Weights of a small mixture-of-experts language model, trained from scratch on English Wikipedia: width 192, 224 GeGLU neurons an expert.
Below are experts of layer 3 (counted from 0) of a mixture-of-experts language model. Rows are named router (the router's row for the expert), gate (a neuron's input weights, with its number), up (a neuron's input weights, with its number) and show model dimensions 0-95. Each number is 500 + 40 x the weight over its row's rms, rounded and kept within 0 to 999. Numbers have three digits each.
Before each expert's rows: a language model's description of what the expert responds to. This comes from a sample of Wikipedia text that the model never trained on.

# expert 22
Prepositions at, for, in, under, words like due, date, term, century, the paragraph-initial At of At times or Atticus, and table pipes.
router:561461538421471605544558522408484533496480531457500475533543553553493461517511530450534507426506429513524435500436457553505501481487489491520492554446578479548495550500491490495513436597478471466483499507484497535497508545551523497514435483522413469527464507473501492461523502511521488509
gate0:502526525541556568498435500507492496542558501589454504405486448527524535490454426480487495547555567449466547406536441555460485498443509443498514449494502443516539500543530481444537572532528475522490532493579494501475474428511516520551511509525504566441481397475449481467547506528533533465
up0:417556493502487482502483525419504494467485547426546473467501540506469448520456506576595551428409458448492473479514566480455463525491555551543528539481478555497469473478484477499478513527460463494486495386513586439531481521472507486468556505524508511516505416516533508505538505494519489478
gate1:525461556467545395535505451531561473561525538474478558547492518515489545499444470451386484510578473511477482527514552444504530446535520496498490464465539517527518423502465513451525472492524549525437482563528508506496425462514517506538555423474499538511536461523492575478482444477500536443
up1:553481549471485429500512447522504539483479553452473568436517447539445501511570561457511518532501449497502476536505582416511572542490479466497490420462488487565476489443521527461488402450473530492586431601525503503572567552498489492535479439448450479539482512462484485463509502465525502506
gate2:496534505455543449535467474495486503480491586432529580504503552518493460509546481499497558460500524491463517527535535478478479552433565482539470460517527509455518495537507460462462488466532509470502544512536480527453441529478459527464512484524510464506577461485480544472462406497458574508
up2:509549510503486507532520501482489507512472460520456475571522488489581485489517495449513474490573546482502467524469541513514527528506559412455482423543563527500513563539555482492483540497454586511537589485544499443521503539497460524428505492556511500567552478587530571473472456535458413522
gate3:477529461477503494498484468435504487488454578541445484405470526544470516508617453492503541503597569553462463517494447515452513527465502549443512529547484551486573473525480461549545495539436475494496508540587511566484417476482533448505424453539526544505421522516396435506477549472495526432
up3:438534506464487468497552509489493532464499493512480554472515520556502483500530460451447520570435537541455517559540460515454555459458566507452484526395502536541512481527612506528463544542458520463533529590530507585451446518477561490479503552539478534577437473568479464496481576472532494527
gate4:372457466524440492465575535526412588503487486501546455457505441508466488408514499531468495496523504464497460509508519514491540545522516492451539480506567479481484570488511577502483491549549531485460511560469529493534484590484485465478494427474551492359514489558537546553516547479425510532
up4:451472500500506400508520510531531484495504521529528504563486438502476491460487486502573574552513501474480517505565454519523566520515520479486502582557524547494488504590566539526467494525468497503585513437541556518498558521508455442474454439480495531502475507582487472559529519551440470485
gate5:491498403563593452518523477475457491471495544478524463554416482534442540470495560538529489488447506503576481518423500534521499557511525495603544466599494456492530506527516500515458540445535453513467468474587623482507521402532521523487441506565550499474479443466488464562425464516523494469
up5:451543530524572454491520494476446478460468462555473520467473518476509556465497577532479543523464532495519493526510472482456473462578502488589437489521551464513542480535493462584463516558519507552455505502497526558524408514476544435504448496568474529498491483482468569541453543513489516565
gate6:518642510530569466527438489487381514521379501451513487496541454471518457477566521518543543497501545480431495517514577507510468473453447440495512479486515499521453497471511417506557526483493473456503462573486535458565523463515525561506513495378472493454479404461526483469493550514456482456
up6:508371551503498560459501533521638413495569517572516512491501428476464544522425481498491462484517496484488490472523455557474530456542530531470506508455435487557455523492537543494500527527571497513527520445455511534462516464464463441480528470541487532490469525527467551561524450533526476527
gate7:492537524496524500482464464472484421462487529500560546507457433475499521481584525450542439470437440498598461489493507492562472515479473527553535486568500450433472514550549426490492509438524472500513529525470527581439540459450496497476528534515486551459551572557486479486450431643468511500
up7:536521568452539513504434541457483457505478531495464550568530481467522488541555460393558438520520481503573475478542522491530483549524479476521493460503510430472555528502577512537485533455506425471527492507454514506496542475483526460442579445487446525522544580528528523463522490597495468526
gate8:564523538492515421536519483485537491515501452544495509536489509490556526556544514440474499469568511507489543478536507333541568539448507499532466441476536543502533464506520550484455431442508540499514441515500503466478545565457484449501461511525512467544595449509430539542501486547479468471
up8:496517503507551417477510484457523512511476487466497474556558574483521489530440511482514556437529447474513492458579509435466473550419547483525464537465527514461506480497515544462482500482518535541502515413457487499456463532397455363485495560492508481549422477463463515505497495555453469517
gate9:435517424534589469576479439483534407494545507513531520524408432434500464459489492549532462472527450500579537526483527421484528524493441556493509539481489501538497459513576532513485482447495474481550523478547583476488546527501462501506558517459553515533475579558530492482486535476448436481
up9:570491548537470535483448507512452545516496478509547500439505496565505463505473480512482450559453557468462509519535451433523498434442490446498485495470472505395406491471521564510474511501523527469502531491460392552464511509517498564508461536440542506426508537525469521515494479500521515522

# expert 15
The words as and of after nouns, given names in cast lists (Jason, James), Conference, and wiki heading equals signs.
router:465488544469455498520468523450520521534516556492517538500550545575434444564519516501453553503474470486447504504468470543495476496388488526550501525562501462485556478488539529634540448465512508497423516503479513478480532481506482492510466464477531513557441501486486570439487495469523561515
gate0:463593471513522467504460471448483548542495491492531484516521539459548487514508562568505391482420447460483488517473529440441435538530474464434443560507455503528418488523501548485519475574526551510512537417492463501536503468434492554454478483510456474450525486499447521464486513521531508492
up0:552490453524517486515448495487490562537440511458458466520488600478515453507476528408542496473399413499501512492471536479380514567498436493455486508438493477491468464493482539546497484554537501483517483449511482487517517541425494529554485509488500494601509499483415555467579503486506466522
gate1:528468578504534544588463480536507455479488502533548570451535518456479511422503533460375509437508487503501479535531503393517527432488530439446531548510550423575542555525549537489415496461496499518462482501435437539570523505458589477413509525511507481555472494536521511476532514448498504590
up1:497462536491456545580473522592473476504579505544479466575513512590515547461513488509465523518472539530426558496535549500480516526521503532525590545591546513460528507475532468503476487528452535486462559367529505551496528495443459441492525526576477513505488505533498500500511548567479501498
gate2:442467457555549526506483503566533551506548579472539439544505518501554497512575481501478523461510503502527479517518478515522473524460505513542470462467570494526455551420455437478522504394538577512506503518524557502561494512516495580549515487462460451472493507465608494499478549425453568539
up2:502429520521508515479440491473451556553490475543501552504568540474579489488485548548503527506423420481459447504499499533516519537488487504511496519511481499508446558438503464500515495468511560482568455541587493506505577523572519539538502465417485425516451495423518512395584501456549504516
gate3:395474477534524517485526526461525558434546503523521432546502526467420474474460449545476550497560489452455473545486499515477510463584540524555508452548495490457494573484561569497543508511512571536447508514464505547504448449493549507527550531481422488499520506523600501554437490501465496516
up3:483575426540476551460393495493499496568435503474476423435484541479488510539553489498467525504436564537509460565582437589452496613453537465489473497534535560530480441522498486506400531512449503474561552428479465472447474463521477562469505527510471529520536491496468482528524527548473517566
gate4:519423520602513515508508485535444504532531496500513457489436432460541523484496466497562496546481507436529452437504513524498546526531469543507529499509542512470446472468555472503514467496573619535544420508521569502546553524548444545494551502503551462451456542521546451423446482548516478491
up4:515495465580477510465472506523458485459507592484515468552495526470453473466520461614504545529538478419516507512462510532504463540461518512547476510459611513487476476545454468500524466527517486587494493497550560452474491503540493487530518467456497553497497482494464486446452531515498477500
gate5:515447517448503501534529456506551479531459500552566536473502451536505434522444527553495480546489509499485450422540495436461507553537513464407507577498473567549542524536484504427463490542552453567509484454418424501472487534432474560489539580488504421525458493438535536519462474514518522458
up5:557442475521547491493518519446540515531509480511460481495487481493395455357445506464521538479521505457465458395461468584472434534575528475500452516539474532565502460474561482496510493522500538538520554425583482560455534461552494503482529464509459525518469457479563507524411479521495500439
gate6:513557540526514563497499455420539466509483566521482565496525459489469532508466480466506455454482451469498498510497474450393503531498520494478464466457563517526536551496588498503482487496529566524507497512514435535471541571522487506488473512415514437530528477451559535508485544514447497493
up6:508575506450450525516515539414529557496480535521516498464467509465509504496538437392507546545531505424470516491507503465507424540536498389495501509473484451496512575556510460498500473530495503455527530484478463505531506516512405543429473535522440550478502456504562528535488563554510533470
gate7:519458474455529516510488478474539499579562518513519494498450497512528512522470502479474431502556548497463457449466533493473447550506390448429498515503559464481539466479545472472496521428509516441499565441498594529536498441443510503517531475553527478473450517502507433551504506544464465463
up7:533492394458550468517484528480519461537498501544576521435503450463550499538474450503545496507531534518529485424455511543493492543484589459446508493559459535467506483526501466497571470435535478485489537398508533480505559429454556457507508510492522486446468539508553525583557482512532554484
gate8:484493537499449505506529491589496503530514503497509505461456472423443470499526545505510476519556507534483468472563532482534448423522524508472545534489444477485551474487439512501571481496491563542515463504461421542497503415470493505554482545564547514491566523484401554531463452585484536518
up8:503457441453516474473471500557496542476496524496431428516561515632508457462496430539514440461525556496524423492515508491473506525466494521512472479531527441513459477618489480516419459547522513476520477488525492512535546573514467505515490512489437550476443504478533411464527512478501447502
gate9:430492495564535488508505513481496450511439458488499473550534499520478539425529560581506459541505433438559512524508443465456483490458481508499478442525509534473516431452523461475516518472500483569490509491479598462562454501548543495482458531555524429592565437456541464541525542426482509534
up9:525559517363470534475527487504492530523517466486514465445517506465493536512567486533472478478531578404452446491559516475482531501439467530481462428533474480490537433526464495529482503495482475496547521521466512522542466451519434504421513442537499557457492584552479494487540516476483467527

# expert 23
Aged in death-date infoboxes, verbs is/are/were/could after subjects, and quote marks, apostrophes and pipes ending quotes or names.
router:532461476451457455526519572531508493496496504515470452489413568576511501492520509431535515509467447493448503496464525547516502484473486579524570555487542550551542477499565508427495503582506599426436423500531477540484459482505482434453507488488521519520545476536484512469498527470481427531
gate0:514433506485530476418480529536523574574535507440492474577591532444470488514471479537485531553549478484505487587503466498501494554472507500614531482494487490479579419526573456622571547508454462486416536445532519504553445437537484511544485494462437512507508515506501541453516496503503513511
up0:551462463501488447458521560509494562505498413504537506572496487458480572548552476561509556520487516478498466565436477490548551495481437452538547522520490471563506493552491506565619500506437454485406524542490508467615494526535483499567474496514445554486506501499497497476491529491547556503
gate1:530527535431504544526498503552524465514501463465478525516549455467517468472366467456536504492519459515504465492557445430452531530492486468458534525488502546538549506461481512451456507508524528562536458529456505497529487572501523494493461593467596476585545508513490457514531463465527460551
up1:541532601484462553545532505452490453509485400572461554497463426553437510491447449469588465523474493475535473516471487480502526488475483497452566478502465513460468482434513617440511496511446497530554478459527467564507585521479544471514488485535515464576423549482547556505492499475458521480
gate2:410417516563491467452466451532492539590514530478435445501474497418525507504526454515464468451521498466513467575552504490507486472528487468538474486511447464517450475550514558524446488506498527514448497458531525472554472505464537597565505508530460493462496476496446394489521501505449532439
up2:578548542512516510547535487478517482549503422571508487520422531517598520489574555425575542542419488542500534464433493493470586566482485510426531460503448554462476443486479484458472458479524488487540487452504533456523471454538452458489554508489568499502509551436506533499497488482486506497
gate3:542469501560477498583488555518510479535515535437485495561498502533469480441449527441528451501443479475453534528483458537545462471466529493519504554468456532466562540482520494425520523489470426526457468459503553463503459482499565472536504479495537452530578542446438502515471562490493611496
up3:537456551502473511486468544516512454552521530505466457487432516519485468467514444453486487553431496512465528462533499488510489551492493526526502434528444542438528452490478455467558505511516395469527538449540460487517516435428510534488537491575489499562444532498426525563452457492504468443
gate4:561448513475510562499412483563480440479527531521526533558451557460434516525511444513536523469533558497567492494517533528556485496549478488576496470481606474510535411443544430533435523552522439484488488469513538592514564475511502501470494507529561488503533469494517464509458545512450454483
up4:466476557515509509519446467447472540496519472475508604490511510544498500455606482505455491558510468521573525511414571459474471459519494468521453519507528459531484458590551553563477481548561486553553483472542569453463576510487517529453476467499488478498493463464452549542469468523477504505
gate5:532559473522496446476534488522465468407496477587529481449520461495534481506465560542535523484526436465470532498489460500517441528529469516519509517470475478503428543475568514454463431416554544526534549565436490500555548501558488565474499399490522488467489500477553436486530503562491474475
up5:506488494533458582479520527441483443512521520486532518425493471542528508549486470586535434490457522493480549457363506537490576534477481483512499526501448479494548584516485486505492459476557472490495526456426436443538547489576508500441449500539499501452512554522464494467576477558488527457
gate6:530542454508518482476534491537572522456481512420498557486475492532564528530532509509517443521474618476505463471549450485523585531566547420474486495535520492533519531492559484572514548442458436477587556507508534552554505463506471506473518542435595543457475491512448468506469545491502496487
up6:454500483580435468489515505492426489460530512520493442480510561448465525489487498570527490475569473560438516580456573552513505452530520541499501537540504500477464437540510522492555472558474428495433484487524473436573471555481510507565484454530452466515465509503528460547525451504504512503
gate7:478455518604454510500505478477460525501531561436446532449509483527548510461489541485459498447538494476484547440449525482475500527477433529481536496482493511442569453556473544464427566581582497540475514538507517466489540451514544508480441376526561510460577560476448525533479461522535549470
up7:396495509577499502490566480488428570529518517495482526517502476536476419462474489523474471561518525535487520463467479525511445502498504499507502430477491535501454452525552532510524444497534586485497500553607487514461539520479450522593537441459403505538456559540549499484483491507494499465
gate8:451512484413478527546525456602453528455505485525535439503506456510531526508527577391497510459475478542492464558487521546521477483469524390537472469482628498521481498578548522549508438459456497498521450594469483538497531497512531453488530531529592453473522502529492590549494483472436503480
up8:488469488449473518437533523544510512447419520479519415510533434476510549541492555410444501494527530473374534542531552563478513527562574508543520434445541490467522497523539515508523456461481544487474459466562507524534475531514516423427458535492512535495524572466494519472497466480461444502
gate9:463510418493520459445467449495436526470453498445504557415507537461430501453466499489535494507460542437499526479460487516527449494571484482551533498484486506510395471448468513481500502503501513503428453480484551499482632540482519563515508507525453497419533537490607462437430439520515420479
up9:557494539438522515532450516474430562440479591444464526567498525427515468518510585422467487544500470453495522501523569572545507465577523460524465513504546430461487486462527514529569505551531559472481476560466529491582548569515489493520489482508449537546523441452508422514523492535503494463